config.toml
n_layer = 9
d_model = 512
n_experts = 40
experts_per_token = 2
d_expert = 144
d_shared_expert = 0
activation = "swiglu"
moe_layers = [1, 2, 3, 4, 5, 6, 7, 8]
router_score = "sigmoid"
normalize_top_k = true
routed_scale = 1.5
balance_loss = 0.00229
balance_bias = false
n_groups = 8
groups_per_token = 2
init_std_router = 0.0152
lr_router = 0.000479
vocab_size = 32000
norm = "rmsnorm"
norm_eps = 1e-05
tie_embeddings = "early"
optimizer = "muon_variant"
lr = 0.00205
beta1 = 0.95
grad_clip = 1.0
batch_tokens = 65536
seq_len = 1024
train_tokens = 462600000
steps = 7059
dataset = "wikipedia_en"
Below are experts of layer 6 (counted from 0) of a mixture-of-experts language model. Rows are named router (the router's row for the expert), gate (a neuron's input weights, with its number), up (a neuron's input weights, with its number) and show model dimensions 192-255. Each number is 128 + 24 x the weight over its row's rms, rounded and kept within 0 to 255. Numbers have three digits each.
Before each expert's rows: "comes after" lists some tokens at least twice as common just before its tokens as in all text. This comes from a sample of Wikipedia text that the model never trained on. Tokens count by the router's weight.

# expert 31
comes after: " |", " on", "|", ":", "On", " –"
router:112152133119118146111112173106137089148092104128132145159116144150158099109116135129114115103150131152122109176191108116141141127118111158118138127146118103095080129140154161127170169135096086
gate0:088106170119132159091115126111124118161104119133136120144158143112170112178111109100114121110122128144156144169104146171141130111177111124125120129111123143126125120132137102143140098124141113
up0:163156114156173118127131131138159111124171110108106178128139129132130128056172106125132148146159099123131124117139101112145162105109149114121149106126157089145133144121164160115105103169134125
gate1:106096154108114116141091111150146156163089146170099136151147154148139129110151160100098111128155123106103183151107185123107137131183120142113110107109132105154146157122112161108156131136125127
up1:149140147145090162136145104115135164110137099127129107149120131116105139161123105098180113156095167134103133146074154181075142096132120126125136113137081137107107113133142136142121169153123152
gate2:098121159116126155137128150113133135119105132158125109101118144095087113119140100121126114106112101121130140134138143138112112136120131158109140117121133178164124148123095170151138131135058143
up2:152128180064135129106156153172132113125094104171126139125101088134120149189163135150171149129128096166138102136143135099094159104107159132114126109104086092160142111096125150157101137115163141
gate3:170120060160145105125130158124144111091087130142093143128114108126155144136151166102126152135115113106165114118123176175121131157146133103088129090096127183140116146101153179113144137133115135
up3:096109170078170112143121091101121128201109132119142113111171152145153104154142125104110097096118115135091139121105126126080121140164151134132115132131092130100088147139114126089173131120133116
gate4:082109112073114125093119169104089089152140096133099111121133132106134068109122124136134152141146135116114142095124113124145123132124106100092154082103105140116100122160096100161137132111157151
up4:114115112100119116098111092136171146104116133106127172170151117126121146150108163078137113115125113120144124118113129167155112155157115111127122161088157106182167138109138130115070160096084110
gate5:105160141126125103089111121107144091157125155189132140160139118139104185126112118103102118174123092124149162187119118150190113100183151117108134143104156074135087117163140131170103157159096065
up5:135132120131115144145114142136074103122140125140151103163106133162122068133138166112140092113128091139102151121144122120133149132149120112137136137090157157101102139123172092104106135132101110
gate6:175154094164128162115090124131127111121150117155134122127159167168125092130122133137121121136137159149103113135133141163172104158132131108146120118089123140131117139157147169139137187089091135
up6:105160121114099156149104125134169170141108128128154145094131106156110124129159096095127163174124141175128145136174140132080112163157092114053113117113126146156095132120105122106143115137093135
gate7:113133113135094161098117140095115123079106132085122148095130112135136113124107138097135155156138137149114125111118094132171127124131106083160133145114152114125088123120184172162139144121152082
up7:177122148145124090176162157139123117110091156121090127135135132130138117106139151153123119133137135122136109099109116182075111132104110112137082134139107112118134127089122123128148097145132159
gate8:122167134085126162126136137113144123133122149154134160123146168123105143123103155123134118126105162130133144152076113102130119168163107142087171148131146144117139115170153174126103115119099156
up8:178105175137108107122145103166183094169138120094167144143088136153110136126120124125126118112134117153112118138108118108132152142138119099153155154098149163112169151148118138131141110125106115
gate9:137141135145109163119105060145130112116112146122098140117117101136172145120172106116153138157108112129149136131115121116118142121120104080166142101108178081101141114110141139121121151120138117
up9:151153119091127116118111142121146096094115162153110112146151133110123152097118195094124111149125117115123129149161116089080094105162134106155122176191112165119137100123124121098121104134086111
gate10:117057141149130074120107157118120135143115136128155095108124133135137137194154112104100129196125097146108126119134128152180140069115105127149158137121139130133110131155129130088123119161111146
up10:143106106108128128145130117146133166085083159106090134135135107104139097141109155081132131154124120109130098103129150110133140152103172167134118147131128114114150131154136117102124160086090131
gate11:130179135083152134110133104157120101119166107099158110094113098124108116123150120151113133117084136128134144132165136147154118121111141148141146118154175126119113120107117111120127151125137129
up11:112101137146143102161143152163089122124121130141123109130084090143103122142171104111156142144160132123126110099122104121124115136168102123129166144105082100094158128143129091142087131132094114
gate12:159120067129123134119135119141153118128132122129160131150138119144143143116116148121148079113150134146133105182167100178118115134132129141105112173144177176133127170092124162117122136142134095
up12:122093132120151151148156166153098172163198155143111124164146126135080117100151108140131126076158115114117102156119146177091158122167150129115103104140148164137091134119166116168105095132079139
gate13:110166162122085129142168117125098106139184140093174145144142166094138182104104121089124111129126152165172169110092109129152107088174139154153135124152088179068097068101156131117102117090120142
up13:103131095113105125141153112137083149111128129140163083111095094151124164166104152130091106129082149079087103149136156141174119114122093127164125117124130076144157093117082120128138161089149127
gate14:153105158138087115082101143157105152142132112132118146105125111150137167121121169099102113125137141146169156108135119125153140092140179114073091115130111162081110113166092154127148170123134105
up14:140108141141128147151124134162130126115104134125158139093106145163132126105160155141151116086090076133117094126118144116082138151089132168130126110109138117165142107119144116136119119143137138
gate15:122148113149122127129139095121122121110155097130092149140113162158153136116143113117137141193134148140099105128117104150109121092130134134143127139134117112104118137137172111148151113128119102
up15:135130134124117138136131139178115114139124103157138097096140090089119131124109159140163160108167143121138114104121146150145132136126135170148097140163169116113154137099113148146123096148145117
gate16:103128131156109074099123116112149119119159135168152151124163151164143095135154163145171135131106130142151148116120114147119125160128075139163127083129132140109132130116112138121174170149128116
up16:084122116162124132128141093107120122135132121125098105140142128133174119172109173119168127061104133108090116146136121086123149113116104113121115154143115140116138133127117098109170139114145109
gate17:143134122115091129088108113090127066116114135144150112163128148177156128124112143125143123126145137149127181154162144158172141130076139139112134163117107147116120146192173163087137124093108106
up17:164096142138093093160119069122130121139107123120121124127133105175117132140163149108102119168127119126135092082066150158093104125103151095133139101092143149156139106104122136124115123142111107
gate18:132100114094086172132128162109117156146096104130125161116100114142141145140113111128135063066147084168113125102153113104184130090092114096142153111102109139122123091118132131110116124129139110
up18:154131154127087120136174109132136104169104139071101123159132102105102115162144110097134121101143122138104139107143108132131103094115132096090137090093123108122170111100129100082126088122139139
gate19:130115116109158110098129160099129136125121093103154161138112096115140093135129142071101113151114154087114086168123130124135152123164158111143150159114127160146161147148159147155107124105177085
up19:153150133115127111100173135092115133152110159109080135120116114143151107172117149162135123091153141133118134148155138143120137149107119096112189127132129140109138171112177143161110114105143096
gate20:104159131168115140170133093176145139112103092092162122097131155110117165137164142146091138140140110137105142107134106152091110125107103127122166149068077108098149129094130163115163153123123097
up20:147112109087093122105109114162134123164164137113163122123105130158126156144098118101156146131129123107111116131136174120154125173096106140100123096086140118117176095137120151113173163134137086
gate21:108106146131137106127141090120121111117102138086124141133095134110154165136130148109159108097101130103127138114096148104092128139150159126151112125082117139077164154120122142123138134143156100
up21:121123122116096149138124118133114128108125156090129093112136145153117130119136168136144126155136088085142155134141123115153136128137116131097111090137182126126122096135143153140165114134135120
gate22:127179113107110171153109096159127122134122104126112080125143048166115168135171131148125179159118132146132176098146154153095151147146103134124134090140116115152163143169119115142098071095120132
up22:138139144094155063173121133129127121132148141138101116155125152146106117135137130132097116124089111095145115157120159074082116109166121087164133134133159151131107137138132139147144117148110134
gate23:107137184147171127144104148133118146115087144167147110079177124147102152169130128102160148088168152088113141152125156138111151148136110146127131138071126133133148111097119126138118129146090131
up23:163146109088137105077139167104158143079160139137117132142134116101145146139107146101152098150137124135133104115091114129136134117168121131121089123137133131157095118109146133123120111144128123
gate24:120162137113085125134131128131168147169137111152115135131137155141114146135138115108096091087112135163165122151076170126139128116098101148085134109143124117104097090124145133124121154096120156
up24:111077114144154094097111144089155113076134144137162141103124089138138116144146135147166106137114132087133088153114105102110096088116133100147115144134144145089180127165124149128096143148081110
gate25:124137110121165136078138109163142160116119132121120133182170161128127151100099108157101120177092126077100113118132084105113147135130129116115129121118122104094166117125160108130116112119144142
up25:127108127148096136091125126140154129142123126097119101108139126126148097123109138125111148137146120110105101098130099138137178143135139137154107113105150156118111120102114088181108127115123157
gate26:117151108128163127104133165119109098119097123129097118142107166094118136129125159128100122084097163114143169122107077164134159141088147105107120125116097096130146127102169124119142126138121143
up26:160108142111096143068140150118124151172128127128104095119118105164134098138173146126123148157131165100070129145180160132153109128118111151121111160099090149129116170126096073153133114123122145
gate27:116167146097096101150114112152083120109138138092134101104156145139112152109113131130115159135112135169156107149134113145122113115124116089132173135150169108131151126142134140134088136113151145
up27:133118140114078141173081081130144131107153084107156127157151132107103109114179114086142112140111123124101182128164145065141137140159147141065121173126168106163094143117116106125106131124123144
gate28:129093104149116147097113139087075156125128103150147154122097103146115112148137148164095172121111106143139128144077151120143191121097139111165102093106108100137131131158160161121090110166089074
up28:047088101119142123106162151135090115129114171104142144079092130142091126114176145140094104126149121135125123128104108158138139178130114108115091107103142114089131116150105098137091155155141152
gate29:091140166111116153087104142069127101155155145129109177101098127133145103118087110115104108147145104134150125130161123073148154133104102126154105194122143146150108119129103136086095119124083148
up29:103144059081107114125113113110087155144097117102111117137116113089141130115088108137120171107138157144139084136118131132123140177136121142177070142150143122131116078116146156075086091059092086
gate30:137092154096148134146123143149088140120154096124160091122160117124106132105108137128056099140164102109172156146152093134144136137118139181114114128100109155128123070097146103118132122161109163
up30:144125105135148121145137119090124178103126088118106138146141108137133144151115111112094113135123131101135113127135140120117135163166125112148132122171109119143135062146178126156133123100092135
gate31:158129152122111162115130126119146136124110140154162111138150151152112107130157126101182087123115109126139121121136129146152138092133123095146115139110150162152136121169108135128076138147140091
up31:131171142113108129152110130118137116098122097141147124087089100109173137155153130146179129127144118115172166085129093124108117099142134094148104155081114149120122130129166128153133141133164145
gate32:092105146102134147139099152119104159107130084121139137131149095151106141144130099138147135107130116152112127113112143127122141121091092145115160167093137105158148121108114146133138105166105110
up32:122121129105096117142131152127124113162136125106170084134121128122131122129129185118135153135129140140156167148143134137155137126135128113133105129080127151123136140133128150136138110095100121
gate33:174125109105090131164161116102176073113145088081135147133054114157124101117211133111167149145124130164111126139141068091103105101091100123116129141107136171126143143107129090124148102131146123
up33:140097116140159181170079145158122090155089169124121161110145138126097128147121131141132080119149178133141157133148162127091118085094121164141145124096132066098155126153176192088188144147098119
gate34:147104129132096141096177136188126131157133129161124142168148109177115149120117107128086128129163130163132109109154107162169130151103131120139128159140130146120114094146087162097183126115106127
up34:161144104108106130175149117120158160089160105152133135130115109133158095126099101115144129085163138173060132123128153037098133121113143144157127146157138103086101111143130116152145099121120123
gate35:119104128122132120117130131108104131172139135156174138133144107161105132149133150126141133161102179165096155131146127133064157149099113137127080106095153138123125102118127124112091108119128145
up35:116140138104155122112139115174154179118068182131121112151104179077109109131144123126185149119106141133134105136110125142135151137144129129128102146069090124100172157177112158123146085146088188
gate36:141127114181153118121136125181107127168074122112130125118152142140185149135154137144125100162145109146121101144124164140099095144126130135136114149142150123163126089124155152148103183141156068
up36:123122132127122161082134107170152139128139117131113113168105151134125111116083096122144109177156150138132160042116156127171132099130119096099116133162110105123185148137127106106159167099117172
gate37:138143145093146095080149160116108155136105193105115172140144106141167121130140112133107107100102113115123164120136116118123127164155164134142107111125145141135102133162157121128166129134127167
up37:146100105118142174141145138155157152091126180119082165124099149125104104148111136174159163088144131138119103106161111150100133132129147129109086131143127161150114124113146134079105121104147129
gate38:112118152085164131142122110150142129140142109103129125168150133082119121100102158122112112141139096088164132104153182078159111133137113135157129182146116113144133141163126093148124118101142091
up38:125116131135122127116078142125164139139117154184131136089118140172137131139128141106199136117144146174121108112110099113107146170135129075122123094081162102169172157108142157106109124138133119
gate39:094110103132141101078072149130181145119121096100144127107115162129164121107160101140118128097158127152143090137128122160132166101101172153130148097146116099159104150125136143110096121116154119
up39:156173144121115166120170078122146121110137145105149149124158146144133142090122156126109116080101092108104136159134098093119135139174122134069140170156122160109104123152166100141142169113096095
gate40:129111124117143194102164105196159107127107137129166158141133125114136115133101124105137121129109126102126135113119141127132139136138128129143126140109107099165112139147147121117130128153126135
up40:126095093163135086153133134124131068110110116106148120114128145112144162183149128122149140167150099127163143102133126159117162143099146138160096102102129123113149162119160155127144127149124107
gate41:202112154084102084120120111104155121159106121154136148163104141166145125129161089114132135104137082177103116133166101120158142151116141106109107120137164104129130116148125083155132112096112137
up41:069159168123133143121085181125120098113112130115148106116096099131161123128092144122113128141162162135118154125107159118148128089131139076135141176129140122118122123156126109125099138132123141
gate42:133132126126132166143157100105170086136154117139132132083119121165136111140115128136177147117155122124147113118169130102124089135097094124128126122116163135138142112146117149144135148108157094
up42:151100170163131100102123127120128149167130151131120111141149112099089129123129119140096114139137104157127163194137116125100149186142153102137157137137165136125110143157155126126091127149155113
gate43:101104144128153169129082125144141126113093144137162127115119131127123137106152131102112095153085144120166128144124115153117200145136132122140135123127127129144139149137094101157121159122100134
up43:172109097140124137118125105131123139126137121143131086104114101123113128134125151144131120120121128124119151119126109128168141136140166112111109105122120143162160167135197150154138098140098129
gate44:121115108123103120098140134051081116120182104145120141118113106147125117145123170120109181162087141121131143119133147144127152124144161124097121148142142150103146113150145134125101147115120142
up44:127138158143130071114118132138155089127148102101122134137137096125117092102138130163126123171149116124101150087159126104150121133098162075125114088091136136129150121080112117150095135130117157
gate45:120159105134144145163101119139116098118165091120144133150119116129138136117171144097113114130149106169149118180116093126121106085136132123083100103093097114122140108150180166150148143123143128
up45:151101120137095130131097108170116146065122160114129110123112159143114114130103128142146093123156150145088185109101133103132161129134154075106116132121122130142154105161130117115073136155132150
gate46:121175142133098144127136156125099131111142094100128140124131126114161125172125163154136082153135149133119159150168101101141103085097104119164129088137109144114138124123117106121139149096137155
up46:115172142154140110135108087121132122153118175124136137087190127132135100151113121155125069147105088103108123104106115159088159106146150150098131089133109081168123121139151134121110120145146131
gate47:187096142119165152089112112108114111136092128117113107113163136174144099047140139151153116116135199185145106123165147142168155111125151135120142147123139141100138095145144099108121145146146096
up47:149110142153160137127125061120114127148085093087146098149141126140129145145102129120132183121133124072153159147129077110183158122112136155101108113123162150132124094111190127113088125157137112
gate48:109130102099121104167104195132142153113173145151092149166138148142187139116172134122115133104101146118147119099107146134143104127144139115142135105154155130146131107124129058135121074118139125
up48:134112115069116119133172092123126115128103077139071106147128161089117116102102085150120158146135117078149160137148132109126147132120143151111154156066113112167128151113123097076162106151138165
gate49:164124107078087122137131124101161131127138087129121108150171094182104117099062105182140166114165114182203145146152141131155128131162103139140174125122105131160123118130154154122119134128119105
up49:110167114114107134148120131116097143126149095116122110140154134139138100121139108120082191101147145135132132129174136128163140135121121075100112141135109110156141132127176143086139103108083155
gate50:142193157135128110152079151167110140088165153158109146176126135143131133102133161106181143095129111118146149125101119151129143122141155113129054143104097156093092133135138117114171114108168098
up50:086203161150105123150120157177107084123161130165090154144123121152153090156139114145172119146144140134104134118107195111149123135137147132129145118141113169126127098131155068143113100097132138
gate51:131124137131112128117121119125142119100178131123100111156112138119122167135117132119120091141163110128095113147102125136138081103097135128131136130110060141114113126138119137183134120140168144
up51:107150114123117148147118110116157134133131156165099151205157181147145133106099086107091104119128131147140131130150145118130155120122107111107105146130137173112109118112147123125107133057142129
gate52:139134122169140107115099128137112131128083103139114133143145129127127140143128147094164140123103122135141105135134114089132146115140113093141127065118124135110087155129139101175119106172137121
up52:127146113103146106204097086148100102157136140114137110138162131160165118119126151168154123149138113107147193170108103095110102144148163130144113101140170149132134096138103121130147134134115108
gate53:184099143134113134079123119098132124142177040085109122086131113111154110124111176108164099123160086099146157092112126121153123144110125076108126108110080150152111130128122131121136134162142142
up53:123144125173101133126090137100093096134103119109134122128100179163109152142121125132163112125121128140149120110159146134111152118102130170181170137139148079111110173115115142125125145094115086
gate54:138133108168173152117106169135085126151075144151144153114135155128147108145129108138160133129153179159118068152150117095133190135096137176168125139108127137144146127110095158092132165130153117
up54:099124142138122143158113157127128142131090133163195100158102117137102144112083118146103129142163131111116146138128116176117116153186116135117123105145141125118102137099110146117146193166104100
gate55:116114131102183123142158120187097146156124139126153173123104125106098102128140101135076111161146158119126144084096129108120158145105120114086115139135157124094118140117130078149130115139116164
up55:102138077121125177138158116166125131144143153094074123085124121128132113141132121095134085129135125127138096109118150112148114115115148188152179127129156142142116109117116138125094139148192128
gate56:156096114115131110097108151110099134120128139112110110158119102122125130087101141079139146117154129113129122118124134164149100103093122105149153108131138097120096094098087104126136102183108138
up56:129139122155117129131107155116123108156117086084137183128155134131148178137125157144111094134136100133098106102132128159116087125126130164109132113108107120135127144114062114147131145105091133
gate57:229083102126133146165121136103165140161148095079163146145081116162119112102186186141103118135133124157167100100104097150137118178120154164134113126127125125086139127104121097133161118152135135
up57:122135142139127123147140147180143105163118148141146122091151120119137160134138136126179146096172150147135112145085138103135130161130128104101133130179145137152116126134074148141159130155138085
gate58:109113117122160117145119147094128147143099125114126164141088120139168127114081121124135109095167117161130119114150126063094102116148133148089111162116093162135121102138143149140105114123117127
up58:136091092105112097129136107111143118094187126126154118146159149112121078158069059142088130112101116142107142119167152108161125099065109094132172093117130200133139092096119132114119116120141129
gate59:113103133145153160113115096095132165129133101123146150106143156117135130150157116109154117094130156101136113079097135113124118162112138118119158115115130121088161111111114143160096149134121142
up59:112131117126109136098168104130139154080142087122121165127130099127101101136143112110135075154116115105153155170116139132134123124111115123141100131171103142132152084122093133131128130134135122
gate60:120140122139153115150124136156114137079137104098166137111102147114146129126129117137125157133143167169098110164104162088073137162074128116122110136122107146080160138097098127105121119179101080
up60:096131167153096136123140085143128097142157132149122106138109112076114154128145164127105140144139128051111154130136168139136140102153114144161124124183160095115161105105138132147107128070119160
gate61:121129114152104126152116103114117100138073135089129099066108129081072119148163147102136138112149095100148098124143153116190122133145099160168102101134139154083090127114159162123100155124131129
up61:126109141144145132134132115124149172140133143118101096100161175101107149148150156111116138125129149124084085155158167157104128115106119092135117084135183112116119133162108151129143113125111124
gate62:080170118115104134159159086162150095094165142146110110148124107119082127086159107118134110101097142147135150102121096110124154119141145150119111110169067152151151145147134150128121162087178101
up62:140081143149093200077156106159154126116130160119101145154123172135155136122074138086161126099135125160146135099114120076099110142155072117163135105127097134112167081124116149153136110128137164
gate63:103145139113141159126101126146130172148132123093132096150134133107121104115136115136153108140105123116113109150092121128140071094120155140119126153124089110185111172123142077147154110137070141
up63:141147093146138147107157124114146106114155094172131131130144148129113137114169143152129150112126114103150128089165115106146151155159124143145163117134120154153103119124158141130125132092121119
gate64:142082134110137158151127113127140118135109114076151114134127133155098131112093108147063132091078130131104087157121124159094137124114130130057110091120133095143157111091178129154142121172157161
up64:103122134092099139087135164124126124115111126099194153125164132131142112180103144139081112096134103099152105069139170102124120152129147102129148137111147157103128142126135146108108101123132152
gate65:142170145140113144091116127133118130135145116125133136106135132110099149127128140098110171081102139167103126115119115111127144128121130129177118148099146095133121144129112163097137155105133124
up65:135121166075056122128123143150134101131115136158158152163121155150139101154115118110108099140112079126182145095134098149125145120123108150082177112109148094104139181142154161102112122099127099
gate66:133103160111162077096103160167145129135081116112113103110163123106077152114144105132150154128117148135143134091100162141145124128118138134088123124129119107147149131135135141127110149130135158
up66:121105137165125145115154110152079123155103162156105112197148113159107158124151132117109121144102159101109103146135088143097115139109149151093125158106096112125135133126113113103151145162149114
gate67:158094130135151147120140121126123145108128135143142151115140139104158144131137155103149120100148139158131084134097091130119136148154153137138131119129154168131121139098134124132105102120129135
up67:141098120145104097194157107111142099148160130139152125178162137159153126112137126161142108151126148127083135134122115115162149108120129126104135091132138120176137154118137101162158119125123118
gate68:116113122121116151104118097081147129159132183153148143122146139160133106188090168102149127134101152127137100126143115123146164071110169128100118134149115135137135136132113109128110161126157126
up68:101120137124101132111131113100128126119138147087117141142133153135125165121146150122095116113134178127098125177125112162116163078101120158089120181099144144163200120077162121141121130155128111
gate69:112156217119136144128131124138082167148159130102169163152130132122167144143143113143139130212090153121135114138111080138139073117116092178158089153112140123111159137139094123120126144178112109
up69:134164145175128156125099215118099165191107146138151144115113121164108151123124097121122123135101139143128099173125123151126129170114175157110129176100110140130110174111127113122111149109135118
gate70:083192160095109140128099119123154144111133092131156137175105100092135106135134107157121093092115159110125110096153137136110130117126079120126142133105114121145119107093162163167130126130123153
up70:118085118118127108183125154097158134122108189117132134126133149104223130175112095155143146130164139158098141111182130085120132146209143125159135132121137150112139131111136187134130120125153105
gate71:114117138132126130123103135153147150135117139122135133135144111141156151093145173143148143118146126131165112188125152165106136140126128125120120137157126124138119131099130090131154110107142112
up71:147091145106121113163074141133155121144124078137094094193119123167143158116128129151152115152117097137126140153118125111143146112096102109163108131141152161147112099162138158138183157160128144
gate72:149125143134125131152146141107132148155118102120140107116153138117176128124150125149126127142099126139139120095124110175166127120139187159128077093136122123113178155110168126167153159164125156
up72:103140118116155087123095149064121134157102151125088129152110123095134156183148110150150075084159139107136131130107143105132152090107140143121151105088148105142115113156122093120127137135116120
gate73:158117130138079105090127117121140139096128142124119131132138154103140109139130197060095107111095129114103152065100084110145081106137129105139142131154107142126139102161107116126096147145169099
up73:145096100108150039143118117107130148138143131082068119145161104103087147107188140103140104141112122120122172079138089134135114142069084128132131114126097101132128147095162100092079133145144097
gate74:092135110111086124110086112135092171102146167116179148137169093115152118100142140132090124084174144117149136152122133124121150134149099145156118126142120174153137124112094121159158176154147141
up74:096172097117112173134157158127130108129117119114124119108114149123127128169128161161120079122135113145154102120127106105118147091112155160114123151115135129097141113111127164150121144155112136
gate75:126125145137129142140118149118159097095140121125107116116160161117131122150123095160132125095160108134144153119140111146114151166098127106135083144126131090099144157139122155120165152096099125
up75:068157121110159149111084081106142118137120122159076171137139135106130158148113129162162106115118137115113105107136104116161116150111083120104174162128123144101118072165135128151150106121173112
gate76:167138130118113108113124148158183145121149162113108117164110110148104143124136146158142144146113158133136118140139147118134127117105163125127110122113144137114067134195087196096129101131096112
up76:115134139145172132137101125142156138101115098167110121152121137130141162148111114111141115093148136143133158139096135123134121163122130148095084131136085132152140135142166123110147113115146166
gate77:112140151113140143099123144120125127119139140127096123138122132136111113144160122115129145176147143085114123145155118125142080134144105154154101117132122118111102127190166124113129133165089076
up77:150097134097090131119114121127115164119143081163098161096145121114126135147062147077158173102131141156117121105135147131182133158140136146134089113151161136123118095140095088126110124141139154
gate78:072181136108111159152089202144140106081088152157107127135134134130151133133158130136127138117093113097134112110121100157148127141133168138117138174131111148100075129118118141131136131153129109
up78:123099172140134117160112129083148130178154107130129159112169115161100156171150126107103144130149109166111135105126135134201149125118125161140136164142134158163107101129140144157139132083138112
gate79:133111131139115096139156138120107143151121118111096105170110149112121075142127143123160113136125117125120127125123112113143094135084137134144158129128092136141104159102143161138137137134097131
up79:118133129092115142107130113110117125121139123138149123114095131135118114138139137122143132162146143143175111117129146132172108114143115135149119130090127084125112140136145142143123127190112178
gate80:162117088161161159141119117084158119143108139115107157136097171121118116099175205086170147089126139145123150091108082100088116129115101148127111129128122116142138139096097114089139102126168128
up80:123157123110121125094119139136102102085119149093126087140120108140126109121127098142136100159154191121116122157159158151153106120111123131139103084156152130145107125130172123134148134125110146
gate81:151107145126131127133163109125132114093150160144117126112148121142151132166150122103144170118151081139147136132114071139073129140125097125127138147115089160124117152131131155150118133151154133
up81:122120142131122084115138163131124109113124088122127129107142102128136129130129118097095125158099115135119091132073129111065108121105107092144124149116098148152120131129095133074142127131133155
gate82:132147159073106135128147125140155155135146124081147169159096126100124089092134100110116149164136149130124152097108111113090129118136094136121110146128089130128092147160172125135130130127147139
up82:103094120180157158143154134137143119117118129128117100148116139124139143091092155139086153146148186144179094129117140089088113146098083149105134123159173121119155104086117104136157111109122148
gate83:112161131150140155122109141138108149073109153135111134114106109103164123108135107142107138153118156175140094139120127169136117108175088127135154145157112132121105147126071131094118140152168081
up83:148136128111113119097085141119123111175118123127124130145155158176113097131123131130211117118114126127153194091146123100145100097117104078116141145181121153096139166094178117101091138159103143
gate84:084132126126108132144146153155172078131071097148081145157112171142130126120143125105124116116118109141132148140147138154186173124141112141119145167139160118154138145086177124114085138108154135
up84:136094173115121087120152102155156145155126090172142136138148145117122156169139148156169120152139112094134126179101122105174146122121129139137128127095163109100116126122108139165145117172143145
gate85:120135121098149124103151132089098104129152115153116118097179130058122165139100121095113141095131120152158085146150148124140126117137155121149168097119139174133145171097124145114098149169159105
up85:104141123085149158115173145137156109152153100135118107143131110165139130148167168154099120114128117143114155128131127114140133101121083111130160119163140145155124082148140130161155131118138140
gate86:145111100133130147146132114163116130156071139119156096137129093161133093122121137139118105103099112154103106113094105136067175148162089139123175119147126123127173133103103122151149113122149087
up86:129139114170116166146134118133143113116120070101161119138148109133112165119120154102150133165138131092132122159164150121137166128102099123150158126131099119157103131173115118130128140113155156
gate87:126122102095132167104149138130142143126115104147102172076120155130128157115096146141136138080167142132134126158166159165155142116130138134099121151136143129137138136153136137157096141147110102
up87:164107154135094128103093168107109119140119108113128156123145142131134121073136180105124077149152147124062139123117098138118152111158092135134138118143120160150099091126128151119095131145168096
gate88:111136146203107143115187154147130137133143169136153159146121169127130134113111162106140111110157150091112146146154174106123120136171128124121124102135136159122146104128124075122134155113151132
up88:099155117097135160161155119153099146113135121144127147123156127134131121145101129131137124060114155123070109149169070049133117136105116073102117135123171123120135090113112117123160078168108167
gate89:110100175139112142065128133100100103142174090175165141140134111138108130119140119138120145095124133160183116164132173151100142158115154159134139141149156108131130116146135136123115082137123138
up89:128105114101144184083128180157121111109100110113123130089128107128143157168144125169063150100102098099131150115113115126155168110112109126100140126133133172139125104179154154142136114130176143
gate90:113151125132157122118105114089125127169135115084168121123147130111163115170147113116148127126148123124110144140148125081165085088166127108162147095152109122098141110166158162141174139156133155
up90:118129147110171106152113076119059130144124129131124165155120111171118100123139189170161136181156119154122132129138122111131137158130137120121109106144115139122127116103108103123113110156113142
gate91:125132141096136136137136120112143114153119109126111091144127126158113120161132132134146092132164150133095133102129110094166105141104141126132177117052141126102130141119125131096138140190085102
up91:152145113103144109140147118151135137099150131136104122152128120165127092153104130160151115121124117167140120144130165111113122200140099099127125123111114114098145133157096112120160154138107103
gate92:172147133159125113085156115155126103119103163133175154119110127121124140137135152104109115118128074156092109135112060141140102094121111103085115142139083143087123140135116121162125142137133110
up92:130134091137104098121142138148133105153122108095133141113134112121140183124158118124125104136106090097120131125128100152110162107110158131157120127102115160104134101095136170109107102108138130
gate93:096133157155144131119108163131121114165121096091146135092140098165108123130136145172122115142113108108082129175120092087144108150124154147134145105133127124112091114125134152109129159133114089
up93:148150141126108079128159108153092126131125165126141119191108144108146124142082084143159097132151095115126123108128130150140141119097123161142119114152118159134115168123158138136158132128124137
gate94:100102152169133113086119168087133142141112109081163119125116090117137142088108152115127110150140162129162140127176136136091100126123085146107148133131133110087141148130111112136170120107141059
up94:153070123166168126129146153132094165124153163095148120129098120150133094086120105129101145141116113137112136142130123153098138116145112121203115123144121144145129148119121132186093128114095083
gate95:169110130118143124116072101102166102145132157146147123122165127122133127168140134131111110123120143157151099154177169122130161142133122114146126145126114131112134160113139145155098161161121127
up95:122089126115114142120161094176162135128135129107061127127087105117107141101150134100145104066154120109131131107138143111128115092160120104121178060118101162135109125119087147175110128130135126
gate96:115139114095145164109109144131137105180113142125100112125125155100124157127158164119118147130118152138115095131144127139163093170110095137133138180133143093089143150130117129151163103132132104
up96:166135113148188122120118146142106100153116133123157148135194101121101124120124120108091083120121121100118161124119146102126144083127143137160174194161124146140112096079114117126081113119132111
gate97:142167105118170129102124116154126108120118103113148138132096088117181101162139137142164146127144152123135141138170132114119105107122131124109161117125098109113148148137148128122111078130101117
up97:131136137116099123121122126121147140118158090124098120124161118174117160089143126140115135102148083163135140125093150124113127152133128135132131187179107144142138105110165119153070103156125108
gate98:147111128094141172117118118108086095143122121136158146128102123126130132164121117078131121131131096161095146156094138106138154099103119129090067178143144172123083080164167157158108139135147124
up98:149100115126142121158090138095118109129094115136120160133118144107146126094166092135157172099107119184130094116105114134087108107137137105069110144114178103165116109126150115145126142179118117
gate99:119108131160178175102125131095124119169100135108130128100109124114128112115115117141132109094114129127149136135150116141112163130107158108122170143113153188131150130088138127139103106164158160
up99:108125074135117122130094144105085129128109148133119137091154090155106105106112164101103154120088114124119122139143175097099107170143144090144149107116145198104086103118130092112153084126152145
gate100:160123111105142111126111134140129155097109182163146135193127147138102131136158149108121104164141088147125144146096106137155154109155126159153122107119183114138116118169095110133086145153148101
up100:118138142123126140123092129103085136132142114149137173125133171109155156130134102105082111088154131130138125090103149094122118168146132149182137238143133114125153099117128089116186111153148102